Weights of a small mixture-of-experts language model, trained from scratch on English Wikipedia: 32 experts in each of 6 layers.
Below are experts of layer 3 (counted from 0) of a mixture-of-experts language model. Rows are named router (the router's row for the expert), down (a neuron's output weights, with its number) and show model dimensions 384-511. Each number is 128 + 24 x the weight over its row's rms, rounded and kept within 0 to 255. Numbers have three digits each.
After each expert's rows: "comes before" lists some tokens at least twice as common just after its tokens as in all text. This comes from a sample of Wikipedia text that the model never trained on. Tokens count by the router's weight.

# expert 10
router:103138129091159111112139112107108116139139129146122146130095118109128118127124103146111102102149148164091091130151115170119151185177098100142186111147141122161130103156125118102154118122106159119166138147100107138130112135108103121123146136161157124102164160154103129137124143165134125135136075136133167168098114085106090150158135094155139120145130107145161125123143107090192134065123
down0:142203120134112137095140151111131095159085119178140103114083134093150119137113089077091131115071109092101109146126105094163142148145161136172199118100119148133125100094122145152092108138132137139120155142128132137108162134168097130196118130114114125109121114142170145131102125103099156080120137148135104108116105154123154149128100142172132075102107141125117165139131150135119094167136
down1:126144123156112102136172128084103163150136165094123103149118169140131092101090121123136117149123139167162177108130098101110125142122103134170098144111116164165100129090139153124134090155153158127135079167134148107165120070162158166119114119096162125110135141117088167139134080146137122113135139180132135102167159132123157111150089116116138076178109154144101163097174132134128085135115
down2:089128135120129148099088110079142088104111132151140125098107113136137150107139133121164136098105159137118124156066102158135110135125146099134151155130164175108135085109054151155127104172115139153110091134128138112157166116127102134114146110136139091153168158159155134133120117098131119144142136123136132131176110115124187179133123144134115119144144122118164106116136103121146117168107
down3:096084167132104083074125113160124114127126152174159143117119163101138135133095170163139120138153127133140083159108132097115105155141121135156133173138126130121179135117123185150109093124158125123150101100153155143117153162131104174158144102081088136127087178139135118144160113102116065089130121138105163135154119132157145079160149143156123131122118143102093116102109112127131107143106
down4:120121111098153153137111114127171127113142130136176122149151169157108118166152105102141156096128119134119101125110112173087132121123129110106118112116154160090126124156129138144151079108120123155116097157174138127125128112067132089123124141087171140159151082137083174095097130131139132143170083164114096142152148113133122076145114093093139128084159134153118120144072148117121137140110
down5:105122136132155113114125081130142134113138171093137080154121161124120148178117124114185088068115106133121126160116125106081128129108112111148164113128083114129124151152179160150115106185126109127143103131142135125156141174128123085092141120134133152158126139113128151120087173081161121092158163150152127156124104126120161120149119154108144125098081112123127125111116155146155086164114
down6:133147078134129098155122133128139178118119142088152145184087089136140104162102122127104106115152133128152111164139151130166140135124188162111095109127087132099100116166114097169085101133116109172130151151106104110093073106146104118110152093075122133135134131092118148118121162130158135132133125115092137135128109116138090133162162133143086140152105119100148136101155157130099155138154
down7:130099132113146103112140144079094094103092100102129166109161154138085172145100125136096177113171116171144116131117125141140148135110101106121111133157138104113128117099114100123145126116118165148132120098073137094146175146122098143114130123128129148148117156131107127160130086116183131128103131132185121086140107121168148138122123138141170117112126185114100115115131138137074135131103
down8:124155121126143104112121102141148079138117131152155146118160112123131097165141139113163107098158105113129142154146149103144141131139124130119114141101146106152076128147154072080104146154132092084149148163110119130135123140084120110125161128146145118108117105131098145100127175130109121155109110120126107104123153125132143114123104101163122127098143147123098173094151136173152144102112
down9:107128136139115147162117150094123153143089129098106122146043119142131103144097134141132122119127082113169147105163101144135136107130121145133152124120127161119130164143159166120163164124085147108087149127143122123097108137138105146135105094119155147128155106136132109114140120085135072186154084170106135123117094163107113166142143081150108141134145108148112129097138150110126071093114
down10:162141100150129138136166138156139141115145101144122070135129086150126139131094118136104154137145128146151147174132127121138132162145173129141091175126145158162135127151132099125187124124138098133132123115127131166181087159112127145152148149113164107165137117121152126102127095111128119122205095147097133124135104146082104113075138092079158107149171157127131130097101141058161135108123
down11:152128119113134104092088121117141163103139116109078137081152108110134100131129145125146117147153109112124156131192141110123186147082120083122143131159118137162134112132108138163144110128106133090172147102136116123161105134082102119133121182108123164054114150139116130178108160145108130129136099124104123145087148127108160124131113142109119108099104151114132081059134148115150103112162
comes before: "|", " and", "-", " but", " which", " a"

# expert 0
router:115130140105127123141119155153101167069110154141088173082143136143121155123139118116128151124137144206108099125151121121105091165175108117097136127137148123124159132132121107100138161166133131109106129070158093112067171138103107076147159183099162121079144146147122133073138125082149137117098104151137129122151125124089131105121077122140123119131152122160114129146122133102122084105132
down0:107133128151112130103102129107153097099100122134145135136134170148121137152122133143132121124080147129131119105151138136172114116180087138129154125143100155107147113135084117146143140098073165137131142140119127133146115109108107143129107114146161079116182141104142093162121141133107119152090072125147134135174097100161149157127139150110112119116123087128061120115160086103132117101092
down1:140150107169108114163089143165118146133117114187163188124148130141137126161091119155149140153083109137121125126165126150143150107140120140139124110120118121110136131137167184119161158088166168159149123128141112081111163144124154112128137170105127116144118180122163157125128157132136131156125133169122128160115146127143160129129155102116092116149096106108180142114097132125088125159162
down2:124146175129108104137117115117139136103145137129136104079129074145113144112102101124114124127114100153140138135113116137122166103094115129093078145115098201130126121132126136129168098112113091109111133175139131122140112147161154127153141110124144141114118151166139090136097115137125145111162123158148164117140142152115135149106137111157090145137132111152136133092099158144111087155109
down3:133163145141130147099120155152129122102139126080135133131106150129107119135100139136100104172173128154143137124141153163134098177166139124173121127155140162161115108161151109077120126153148079175143109147107107133119118129106157121101119135114097121143114108117132184103142134145141121115142127141106159089146094121122103139126118142171106101067175130111175096132206158113129093143062
down4:122134116103087158097114146090104115151137110137149118066123131113152107145123151131130108135112135146112111117136181086087126141149128146150148146150142155141141147108109096130132115094143124095151117154120136112128120112138096129123094097120164158145140094112145182094125187127132130139134126072119118129163119155114110135140153079111129115124140116123094135117128124154126147108148
down5:128138147097129134191131128123130114118148118144190150161135099143151125096100106115078110135134155151171123163102147107090146137116148110128130122142151131133088114150101117140120113150139108090143173121098147162135120146089123123163166123151141117107143133109169117121084110137089121093116115100152087140112165158154124076124122156116143111169132159127144125141107096168117166105119
down6:112145135089139106089143137133093129105139152101150086163109132111130118111101094153109156120153149100094128137094125146097121103170142093138147152159085117135146126150110129127157136139144076162154123151137088177111113137145122155126137125125120131101140084096162163158177158135116121160157143087151153147175117109118157147127123122120141127126139113102115168140139129126137136129113
down7:159140151106199114131114122110087149152122149111145127115107142135085094143121162110150106157161127098110101118120112095133114136137128120132142142127135155118120107087135108120127150106137123202102141114096151153100079110052150098128119165141122124102122159146139130084108103163088162185115075120158144151132087084121131148135154131139105131141108150061116125123093152164114117121130
down8:179105068120124124128110116138122164102156155161139149131147093149122173126114142093173139170127165140136166136115087128147112139193099152125115127098141148124143097111137111146117084137139093117121089117152099094130116119141119130066109171100133145117124167172080091131153112133155118108146104143109130136148165100153114125113179122077102117140111083171121219163094131101127114139135
down9:088151099154133133145185125105123096128131131113109121173113137119098125142123124132127190127114096133131112143126099130135138140111158147154112155128141160187084149120172126126079129141125147165100109157136124129139179163170167119137175179123112116153155149089047140154160150108168132136110111167118126085070106139143151138141112149150125134095128094105129078114101141121109121120119
down10:117114112112132123120167131103143143082109116165076115122122144118151122109148117106150101124133123106149177132097161119130169164115103141148125093080123124104129113126118130115086110151107147101140124098127180155106096110103134180143097136152140120133151149137077111114102095175166102119105091111121124132115173158075085091116157099136158135164144134130152103146158129170096142120128
down11:120115168138153103128139111087129140126110134179122124113122136128138142132095113132106121128153149128128146107162116110120164108129173121101103140116142141073146128122100119160115145145121100126065116112160143143108117132105128130130102180154133146128134099153181152091125129148088142120146158141154111095138173079135128168136144104086130132169106115155159139093108105094139146134096
comes before: " of", ",", ".", " and", " in", "s"

# expert 9
router:124157177076121138125091143110176123124114108165118111104096168149104116147170133153133106096127144132152079108123109167165150083102122094106109133130130086164161133140152129140139140129141161155147167118107162139124163104178134136136143121135125133071146092118113161144138110125131178122118094097126120148131099074094085091168122105121131128150134169127148104131104149150134086106156
down0:122154140116156140129154118177100078123127129129131158115126118128164146064171123074144147159111089127129109138132161138099090170161121128149098163117168088129125128108088103120112173150144099044100149129107123090128108108110162135139126137140097108134159140105139181204121104091136097087121097149124110070091122110099166181114129171149140122090099099163127099138096161098147115142147
down1:110153145124096141119130108102089118165120099106138130151103110114158132108150154152133127114128124100149116176133116148126146161110114141102113129138125159119112149159162179138112075121134116108149127135101116104131133140146108122145121103110111168069153146158115159135131168068155081137120097158114116135107157061105122105189092140118102089128123137133113127104113072125130134142082
down2:141157148153097084094129126090165090148110154098113121149147121106128135086068133093099129121083111119098083093137097125116137136102094130142138125158137154107118155162105148084117138126125139122083125115094085144142141105155136112162097134104102129177114074115106109129142101099124144133106173167156157141108090111079111099152120121133138144126105109133119129147122121144128112146111
down3:157150166135099099168127121121100094086131135144119115083155116118162121102121106111174131144113143138080148119156165146136130089102095153131124153123107109139145143123090149175107150129133117159117092126176135106102159125115136151139108081129092134137138155159137191121119119142120179119133112157150092126147090172119192086169161142089104135134098122118105147159140164120109110153156
down4:141142117099132115166111161155130160128133118148151115110165099103128106106182160127095126132120219080146096137123127100166173158115088158115135102159091120125126120080145115161134107112130116145127146141126092131098115147099112109143126166154149141125101111110107125151151116197159105127157116143089124093078115150099138118077105126142157091132095103122143125157152128133088136101105
down5:173179083166139132158125151115125106152128132150121109131108115126114128133103154161153156143121144140116098080132095115113085129100167110126102083146114114187120124136123130092171163132163147166125129134121160144128116085149090090151130122120111116127112136103113126153141151154151161131163154122123133131159161078104157153109142131119136091122108156133085169164160109155154103150096
down6:145151092122142100082145123139145134101157103118137159119115112157171144092146156145147128099125125130097105132150128105099147123108110129096129122138130134142128118135122099125160120109125146105120177102126115123111193119126161100102137113108124165156120154133094093107151153082152142155121116189146176098129129136112112201113120145161133147136185119138163110127170110143116148141137
down7:119129108121127151135144156152128150121114127114101131180096159109135127094098109136123134139104081122150100135146122122096112127135115103091128119131132149104145108158144101149163107182145128150108151142083174122130183121135126176144131110125114116141157120145103113193136111142134133134106138121164107144148157126146115124131101132107155118113143154098121125122144133102110124129144
down8:125056111143103127137114133174145118123144079140142163075139138116120120111154173112168074142142107127140138161162090131099122138130092089143105165131132127115123113161111102141108121127140111131182117123155123132089172158123127116134131134114110133126147139145139133124122116124170123159129129153105156149130124101140122120113142161185122178117165124158131122145117124136158088090139
down9:130089107122116122124139116116158123094174153100154105097134166139164121159134147098092120120123100071128119145148138110147156107126128117110110062107151182137114151121178122122113131136132128152142105128083142077123126151137073129120177147120143132133102141146078108147115130147147111133114154138128151123109121131097128086131110119135157151153140133134154128100145093162125163183156
down10:137122155105066102141133158142161115093161133121145127118090159156108135095093128106101138162129097130077099129152152135171117119132119102125155181123128126137145097086143122093159110131140114136136118114148142122123136170166133124139150112121142146174119146140125140120119156120120133128176149160157131129144139096108141097114137142148112125132129176147108171136089111119195121095118
down11:161180166116174109104112156082157123116115145146099093156076138118161155143139154142094141162140108101154121130113123117109106118161142137148179138123175147154129113160146123126152142130104132112132144203165103125114108090099132090101156175118106152130102086144114133147107131107100102091122127056114113136097170160160132128156122104139093143102145121109118149074116167162151127119110
comes before: "-", " the", " be", " Born", " Coordinates", " Country"

# expert 18
router:139137109119153090118129122162127137134108198153112119107138143118127134153116140133137160144098177153125113087134137109112097121127147129122128137145193131146100058090127152150142171129113151143133147141127115150162166141133133082134131165120149148123131105099115143135123096092135169134106117118139133124101115110124151111116107099142163118067128104152116085132166118096147060133151
down0:101113112162127119132090122111119081126139136131173109126164160086143137102088147150110085128118098143104122130112139104145093111123122128089152166116106079150129154140100111173119164141155135133123094113128112147163107145140103083096110094141117131153131136166127163136125142107155130086128136129093159117116161148150113167123147095100093116106105125150187135130143121107100130123129
down1:143151129106126111149136104106171108098151144138153124100098138156137130119129167107132084159136131117116140122115175130138078131143143110122130125139157136154143149120107147147134108135078143114083113146129105156099109139141132121153126103120115135143106157128155096142152120128141140124141107145106133123179094099140162142125193104139137130132098151094104115094080119153138173155113
down2:130111121134128154105171125122136119111133108150107148124166113194182136118157122161114109087164161126076098144128103121097147136108120136123142126177111121095107113114169091096137147164096163181135122135143128153127121126111180123155145092173126084195127160173104103148160093118131117184094137150111133114143108141109159072125127141140094128214132138132114122130088128142146175140131
down3:094181148130123117105149109126123144112127125119106114091139140166121170098094120114155151103104170156097113100102169162155137125126111104174124124128178123139098123095100137140108152109150106096135122112158084140121072133126185131097103138134113150106158173142123121110128104118136153145102119149137112108149090146084165145111112157140160108120119124164172154138139099094144117118138
down4:142138096105118107109142087085114112162151114165156084145096102171136118109131147154139139075125126162148108155126129126139133151071141103133113113108111099162140117131110108101150148108129143098109142162138132155178152104129124150129128131086108129113163146149104137151137135094105102149093104132118131123081126112144111133179139106154116131124143100156117179110200116156145125141104
down5:156144153159133169151145102110105148131132144118132138142131146111120135071109162138120119090161141119133110127172141141127116142131128116125076125138118133121111105110111103073088125103159131109138147181140163122174115118142135113131102156096096113134119114130144133124161134154156138127127130159102117120161112088140106098156141134098122139113124135148119113123134111127149104124136
down6:119146097140130090173118161136141133150118113104094161099157099107075120114077155111116138081151081066149142139144129092120093098122110155145159133156094086132143138124159146160136146122127107125121144093143115100136093086123157163122146149144107096105150152158106122132125128121129115158151123142128161132129096136139164139159153122153133142106135104082171110195059112111110139130126
down7:121119114124095123157090123135164115134117102123163101108168110133128151139102086089157145106110136113083170142136148163173162138148082177156105143137128111100161099152108123133140104099150134130136097127148121131151116112121130131149131137115109111135140109099137153165095180123149102155105147175122160109164108137162126119126142125098166159104140067117130165136142151111091149093161
down8:115101158096178128138152163140130158127136175162162139086151128148152100109112115135117140101132116125139192120116134130151086150123142098102157100109148116169107156135150077091103127130141124158145147113116111111154118123143124133102136143113168161108124123139139089135136136117127117108116112127112154139155102127111117130122116130094142122146081125154141127109108121130140155097127
down9:129144171106133129153131090098090116153155117098102098110110135067124133129094122089080115166128166105124139168130127106102124129136174146144166095094091123132100166111173058154157097137130124125097141128098134132113160107104094175130114104154121109096150106139126129138135103173108121116149135123134143160122143099106133156121145093148149128127095147102117157146117142160128127129112
down10:090119156101125148133109109134146144123180093154145149113143131141101125134109116158128151118114158115128147154156088118082106117180130106171154121129124150137103119135134146097066087115135140156100122114123133119150096122131109156093140102148134137167147117112118144162177142130147117150134164144133121126129164136086158100129152085096115152120129137137113124106143158114124163145091
down11:136086115147139119170141141156098103116139072124101127125165148107112127151143134098117145144098125192176126148115166136143100111138099162114130113093176079129178104147143139093115134135122122136140102104116132115138088135145108145105080134137141133139126128181115102129128098118153147113130128130177109134142136137165099143103138101131108128167106132125117157149140083132089118120131
comes before: ",", " (", "'", " was", "i", "a"

# expert 11
router:111144114132150131128109124133133122136173089140158150117137148097096120129173127139116091129169146120125117148189087093088100126169108107131051121115131116121125111144142105118118160138135134105149103081131086113136080124159112084138118139135112140114114111121118124113162140092163171158105147098091108174123115101134099118107159122101120136109116124107138104120137152135125130128126
down0:130139139121151128129117093158168143140118124098137118110075144131120130134137138133151146143121151166134139133127115143139131099128133168147099124095111169109140164169075108107143122086168128141116111142172143086107134119134134134138146134116117092113115077132139153087136135131108128117113145084127136137160174115143112143095127115106129089118158146090116114117125152143141147129118
down1:117131095124135126135179117131161136172129116111160112112171098141106110125115103125099140146142130128110126156128133150119130118120099163123123085101131083170092138187092137128075175127134148170097071069123142134114133088083138150126113137136141129125099133159137144139118122111120128095140129097112144089096116160150104115127117129138149133118132086115107130131133139159168119174153
down2:126124139145134130137122151118115146111159139119131126116144091140143121115117117128139123147132105142154165126148154117135107143141148149110115091161131163097120151123135121126125095112155116148140092113098090123159172143135082196120169105182137121128083112150130125163127139167120171107108126117092164122133140096119118110098128127099114147159122093100128145109126167169144159082109
down3:111090167140137177122145116134120145085142170111146170111087114127168132087120115132134119151128086113103158115138177131151103107173161155119117082145097131104156132122172141105112195148129104118120151184162093118138096112119094098081132169116104127136134169073155102083146090143120159145135148141121146137118092139105110162133119201175103141103149127130153145114121138168150136134085
down4:123107174122119131127096170120100151111119113147141142169113134099102123153123166118105116120168134158159109103102169123110161158163136132123092146123153136136135119126153165146146150152130156115142109146161092113137116068176109127104113158105162122162168125112113134111131077134128084126175073098119126130138117115146094137160120098096138153129095096117176123153088124092150115113099
down5:163099144065104108135120099134094137138125099136120117135118105144119125107118117110124129117128154125160148087127105134109200159165151127113153130158118171126133138118197077107102142140127093137160078109114098134097148178164129128111080097093130124116119109090128118184122156137153155106116128117118088137127069137156129108149140125140105144133134145151121131115160135137117119141117
down6:131122131109131148122111128130147117113122090137166161187152143108110166141118142091126164151168096177082120101146085135135090094138106113140164128125131128132128122132141101130142103134159135125084119112115106148148128160137140160107080097150097136130117124160155121108123113099176103109142116130139108150130131120104140166118161113134135160152107126170111110134099083136127113166102
down7:121122100104111128173189134148094110065150111133113157131105144104143095118103126164137122118119149141156108118121141120100162133068130132145138117153098062125127144113147127134122180138085123141141157094156141129125127153110109155150096121102130124162108158127143100113105120155086103126122148144130110130113129100104102119129103125159086111121162110139154117098105123151129133118149
down8:154152123155157125129134148116099085129161149135109151146148152133105075177149129137112083147110095108101099128118109115151096116115130144122158133091089120163151176149156100082127161116111121134103183180117128143174125093152136119143135127139138156090175161081136136139121136133094089127152092113144126158082164132145177135110126117150107087130151112133138117174118099082100121177114
down9:119083142076166091145102141116117132131118114103113126090112139159144125207099145113105168110113127121152126126131109111103096145109136124085169131129097157143174152166113125171145118090163130132136108132142128146162126108119118123141137111141149118095088113151099153085154163111135135161102102083172115100110154118172153118080118101101151116148125140141097120171124137110145143107109
down10:102102099115110132098126150120142112127163146124116106104116158137128114160136084171176128095126154115126115145138082125115141119124150127130144175107167132109153122106125119084112108140109122122101139103130130119126132142133103091116128128175122093125069100134142109124116122121089120099149072154154170106179160116091109083120103144154130107114122115130122148141120129154161152117159
down11:104195142164116114168108100142117100128127104110100185138120156122117133136099122180158119146160107109126148125079130118139136140131129163127131084109179114093086091091119127126180130093148135102109124148192076120138140153139122137165095076043105144139107086158106115168110109144077145115151131107138152121141122141131146113115131144122105149141127140119137164100086123122107137115125
comes before: "\n", "  ", " 0", " 1", " 2", " 3"

# expert 24
router:148157140107105139120162125141073165160142115151123115125097117152097092104163155144139115135080128091122134105124106136101171110118141085150140111133154120097127118093094136110128195133137132105124125141114129124094150126093131098129154102137115144048118107122156143101140143114134156130118093082111139119098113105120140130118165138121130133125091141120139124121130131143182121165152
down0:117189109113125127104163121143121137111116129147136156107124154099099127119143123074108106130123107142149163115109099163164139117087105101083126140129174169161122192098119122130135143128167117136117125164120152102108133091130116131099110117128123138148128146145126125165149090136104162126139143135123156149102117120074161124107101112170146122140113126160115157134139118122115081157173
down1:164169122088119139127137120135156113156152126157136143107118130135086130151162129138163150100095118134099144151181165134140141168156140132181118136099131100138128121123112159130106117150117152168121116143136117149084165135127078139135121129145129124118139083123166136112118158126161140162077155118089171144121152120120116134127180121127152143119127133094125102127164164103133122114093
down2:112154111123108086144133121178138122119099098175108131159162061106132129089142089153152145145139121111140136152120127125160151111105137176110140130096119091147125160089195180116154140110149122109187151112141141164133081119134128165161129130176171137150141125091114113144133156154087129191118131137125141102138129114165132120144146132128155149171129093103112146150107138177133142131160
down3:125141129127131154117132116128136136107127131144112138135136106100119112113145160099143114089129120127158107110154138161111148154171140087156125142130151096131113094136179091200122112147097144156093128128118126103133080160119159132154085109132123154136150112144109113110147118137152074132119116115126115092136109106112108115077128169141094088122138098122157128122103153149100178117138
down4:149135159118138124120146086110132143159113115152155124116123122138122128145098110142130080090107127103155130146153121140143132138151123149123149178108102134137153123131106098127142123108131192148148133105128144114135160118115142103123120094099160089155143124156108131101127130175094138124144153173132131130112123091170141139164142137134114138112199141077135104164103111122144125113156
down5:144130116154137135136111147136134140124121140099115132140147114079124090124113153152149150204132144106092128102157167142113132132131142137126131147137123130110125134142123086064116147125097127114107105118127179146118156127137151137126145134140137166100108110133126156141160122105138132110151134134137165118105137126158100170161149095130165133111110163151146136134141111143125117091086
down6:111148123119118169098125127160107122128166072117102171128114140144116141150164133157117120164169117132166092143132100096127104137078142083153135115120133119144134097137134148151149106138106124131148091125126124139160107155116067144141147094126129129097136112122109106103118105155120126134120169122112132126094126133150147105104131123133137114130133157148161130102129146156116122150097
down7:158108149114151125121097125139135168135133116135129153210159158129115142098130108088114125099115120143146134128118062095102155149132171125094125106078150164150105083099150129154136142083141076134118130128139106103137148125132132121085119124153106108143122147155173133111106111115094145151110141116085126129174132146120155133126108142063149149128098109147123132112177128125143121155098
down8:126113118133126139114151132139094173088119113099149110161118122181113084103115192142113140126108134092111106120078130125117099133126135135130092141119144083112115167114139075156168103149119096180143113141103111106167113135106166133144116118160105139104133147167102133102106173144155066137150153121114131153169149100111131143129132089170122169106115118130144106147112142109108122132134
down9:102105163175108114125130158122128112140133112125114138155151159093156159128104052136082174142114116136150169147117151146121102098119113126109130138138153152120146130128130107103144164141095143162155110128105136141136131104089130150130118083110167093114133133139124136107106107107106155143147138144110141168130101131138130136110126104153121131088185143115118124120157137165069118102142
down10:131093117102132170125130098106116143186120076123121133159118131120154125074100112167118099118154104084158140170165129132111170103089140112157086159091135085109152160103124122139121137106127124135121069137158140110100133125110139105093146126151111063108129116119124140140155131110129135120143121118119059168111146174140100124130091115175138176173181107139105109110164109142117163162128
down11:126133154104132089067155142084109095127102122128134115092148127158141140168103099137131133106129136120138136133115100117111134088102142105105134147151132139139125102110115128115134108161135160127146145108114147076084099140134092139127141113083079062161110168169149119118114124103169127124132149094142140135206169125134119109117085113126164093152110093100097172115130127150115160147111
comes before: " the", " a", "-", " his", " an", " their"

# expert 1
router:135138088109115121096095123146137132135109132146143073109148158090153132174166136128100141108063149171091135141159130153144088147142099118174129114143122096164096131110148113137106128139131184129136130132159168128110158158096125091155154143128166125110157112091127167110108150112093165119109094144140145126123109095105098117161153055103127124119124128126085127136136164130135130158146
down0:120131145129136160148151124137120160177165138203119140118124164114117108109110135172126123139125108162124122122124109104123120145158073149127145141158120138120121143134122122163102088129112121135148107157134142140109160145162125126123117159161145154129128121086150115101117127128116117099115117125074132092153156092163089159148094110128127164089117104132115117090163134075071109127108
down1:165105085164109135136134111142148104106122126101084137110116145142162104119180142100147119126118165124153123138128156140097081064147129134114097112119119130142120115106104101139097147143140077124114191126113137151131157122141134142113110147110110186126143099089142118122128114118122111124056182123108080155096174152152146142113132106160106138111132093119111130119112155119163154148124
down2:109155109119119147138089132132122125158099124096125086156082112146152111105099107149140076145132110136180104114160127088107121122109134116113123124112162129158136152132125103138135155131154105127099156116095169105133129118165146124114130115160161139093114089136134128194127128121112123148133163112110156137068100098117105141128237135178101081126134152126184117118122112145086135117111
down3:130098128112142132128116101141148119125137098171170139152123166125107140131158088143155137108134158125136145102085109121116121130136061166105118166138135077144123126119096101109125114112132158117130077135101142129196134147093152201135121133121141133078127110124129146126118162129141204138107078141149139138162141124100156134120114118108165132085074108111130076177101140108123106096144
down4:125108084116118092111143177143151122158062122097134155151137162125122085104118148124157091163117106128124110153117195151122106181086162107142110133135130133112098112166104108088155162153094103176145128136138147122078111136118115094120152160140129120106116085158165084147126135170125148106079109113139126162169130143114104114124097125172111145128105151153122135131126119118126123137089
down5:101159136115156159095119132152148120138139135071110163156126139148113123129148136143183151117107139134143150124112101103175119139091136122129073117130150124153099144091079193170164149083109094088080156146107088087097121104148152141171108119104170112152149109162098136135143146121141123173114151140120119119111122162175193128136111132137161137117129136150150139140108136122146099140129
down6:126124128142144144148136105149155089084110143098084145107139099124082122104121103148162133192150098146133129127137099133127095148126148124090120129131147130143094147127134160133160145120166144167191117166088139133148168111130103140135147131125172062137147113147173152141121113140208121150120126105156132162134135155107131115099129128158157130113118113158138096152154119137119129161131
down7:113100148133133091157114162161127125125122134130169082119125096107135077112117113149128122098141115124130129127140175142128094116137110117143139123111095111110131122174095128149138114151144171122075151108150137126124169186140163101131123137146146089218135113144132117152101155086113120113138172118100146104121118106135090206131151122152136166133115099125123121124106101175149088150124
down8:136121120118129110126111119106123110153138118120087147145093075098135126114124130157109104165091115101173125138090132155137135098133153128165125155121156176164112114124154130107135139135099126143103116108094128143148178112137200100106154149145114153150128095084124058099110122067114154125138111165101100105125106116105156179156131157165085152151102132134125110135096073067146180144075
down9:099162120161122099115092144108118122162160114083085116143156154122106139158102133111118138114110122117072145108090134111161151156132116163146118138070110143123152191117069144165113088175086151110090121120141090158121117108077133160133147095149132086162118144074092155100115131149114111066156124134121109155113145109098131141147150133165164128143140133132122109133097150133096121138110
down10:131136113106093164146140085149105110153180107131145142155134111129130134087096095131140118112115092131112132091151147133135090127177137080126063134104168142172108153159103116118130155132140102111154130113157110126115176087165102117130114132132128123107134107149109176122118161211116100100135167126156132121082106154088137152142160097145134113100111095159110154154122143140083110102126
down11:139136172114100154129142123137117156074114113113136096142139081129166093122160119129128143134151139145099140122157116132145144117114121117161170170169101124124129142179153163133144167108156149171091111133098094120156116165085127152115109113122148121106177167137132147142120104102168142122125130135150159109090110147101088130134120124086164119125081106134140108124103111112123108161165
comes before: "\n\n", " The", " He", " In", " It", " This"

# expert 8
router:131100141091171131144127142161158151118145133164110085117106173132117107110161143148083089143146130167140121102125077116123137154131102109099120094163109121132123126101186123124187173101094151093137145138120116144119119144138106098099151141120110140105114148123152139099107118071137140093134097119137104106114104135113088137129114088144135119121154148120162094092105139134111120111173
down0:134107086142159134111134098156130131129131103122136121082109166123161142088127152152130142110091137138109119120098102108147141063118106140102143118125130156086182138142133162110075138135134108127100113131129165118129125140108169143139158131090125166154130141126126140133125081139144124113109147095168118171136125114113136114069108130063141115163117136162107086106106094119089120131158
down1:098140141154152142141115117133119144160140149077166106130127131109156162131108119111131109104114113125104141126116089146120065152128150152114132120131134161143130144173116134128093134119107142130145148145107161162109155142144135119124163132119108101159131141121128154111137150159115121137155136109175127140101151063087101091133118107119132118090161096133129111142129138086192142123121
down2:158106114122143139109131114154132120093129139108127090095121121092153118146128130127136164161132137133118160144138147135162096135119144127145132152143130149125134104122114053149110152122151154163157108128110137131121087150089081097162125153127126108103140115117096142113150145166138158118179122108117121108136172092126104151157090121101108132143122121143122127161106142159157115161118
down3:147101134121118092134108178116142111094141107136140167121117121152105161123107166146163099132117100126111094168131135149120156138123119096119165096127136151141161105087151127044153110138182097153118125129087118100145107096156186100098132128128116100167163180131117142173148139128167095099161120148153155181133133120119162164160141153116112135158136147127147153143115152101093124087140
down4:105186094104139145175151152116115170136089130193131164104132105099100151143114108092120120090160122116132163168131097135180125132155128155133112135119089146093121184145107130108091132106149137166098145177212099108079145130140133130175175168120125162106121117088150149096117158113125117091109125128148130139142137199115089143153126114137116114142115116141154109114131150139111124142122
down5:137132140142178102134124114115118086096133140139140192104148165115110138150109150127128126135096123124172117161162107134102153136158134138161084127151129127209167117138141119156129122138130139161121127174114079119134172119125121124122120122139132112162155105138079138146125085151156168141105113138154151137132130146123128131148110124113133158140159135130115124114104151117112131140133
down6:142124115139145088168162114126134104124095152128119135128087142107159135150094104178151139157149084093118128133090126161113119138129123083118168126095099088142171121122107109129151129140145110161132114120112138105128162114149139138152113093123158128125157168137143168127107140105132101110148130128150120142135115105151121161142114152159102119164143131078164099110165134059122116169123
down7:142162112152126115098158148117136127131101146152152118131146119131178114129105133122131135125136076109103100113155132157123167144132121085071146161100179150100136120146143076114140116109101132156139114122158139123127160147132175114112112137082105114115119098090134170112090126112152120126148118076121119128104131137137109149118127121080067106135106166103089176086161153106162139160114
down8:138130144149077157133105128115091120118166125152162127155111140167129186116127144152138118100092153158100121129101111129130150126124158130129147104112133124134125127137147145149120146111106142149139138125129123134116126129106168148115118118120128133105108102143170140074111150060128153118175095092093214110127111137112113122129140153116147112101132127118140139133121138137106127140136
down9:155094182111141130120119113144117122111162126158161163124101124153151108086153111090109098128157145138118143104134150129107093141140114128132161101129140103129151139114185123137149149129140115154156097092141168075090157135126122106146123104149126183128130087114105136113123079082174103131148140156124124137126104134178140125091134162130128167138141165132156096161167129133110121161132
down10:141111116116099132134100133149139092150142120118145158110112130135189119117139137153124118132152123106107110134134126129129141100125151138103113108121147120106129121126095100149100106161145191124093148079130139136121129134135132153132128106096096107113102145153151087116106086177100120074178119133155121105127126106159161136109134140159157127120154167114111139126154105129118134133160
down11:126153104156147147145095113117139161129130089119135123163150131144105133129106149131122118155124126107155158141118119094115130144138152151107101112126093099136118155163120103118127118138115108119180130134101137141140141124084123145126148147180160104121135107086126153103109153145127115097128122176114137141105088108102109129148124087130130157086167097086170116143152105144086146143100
comes before: " of", ",", ".", "s", " and", " in"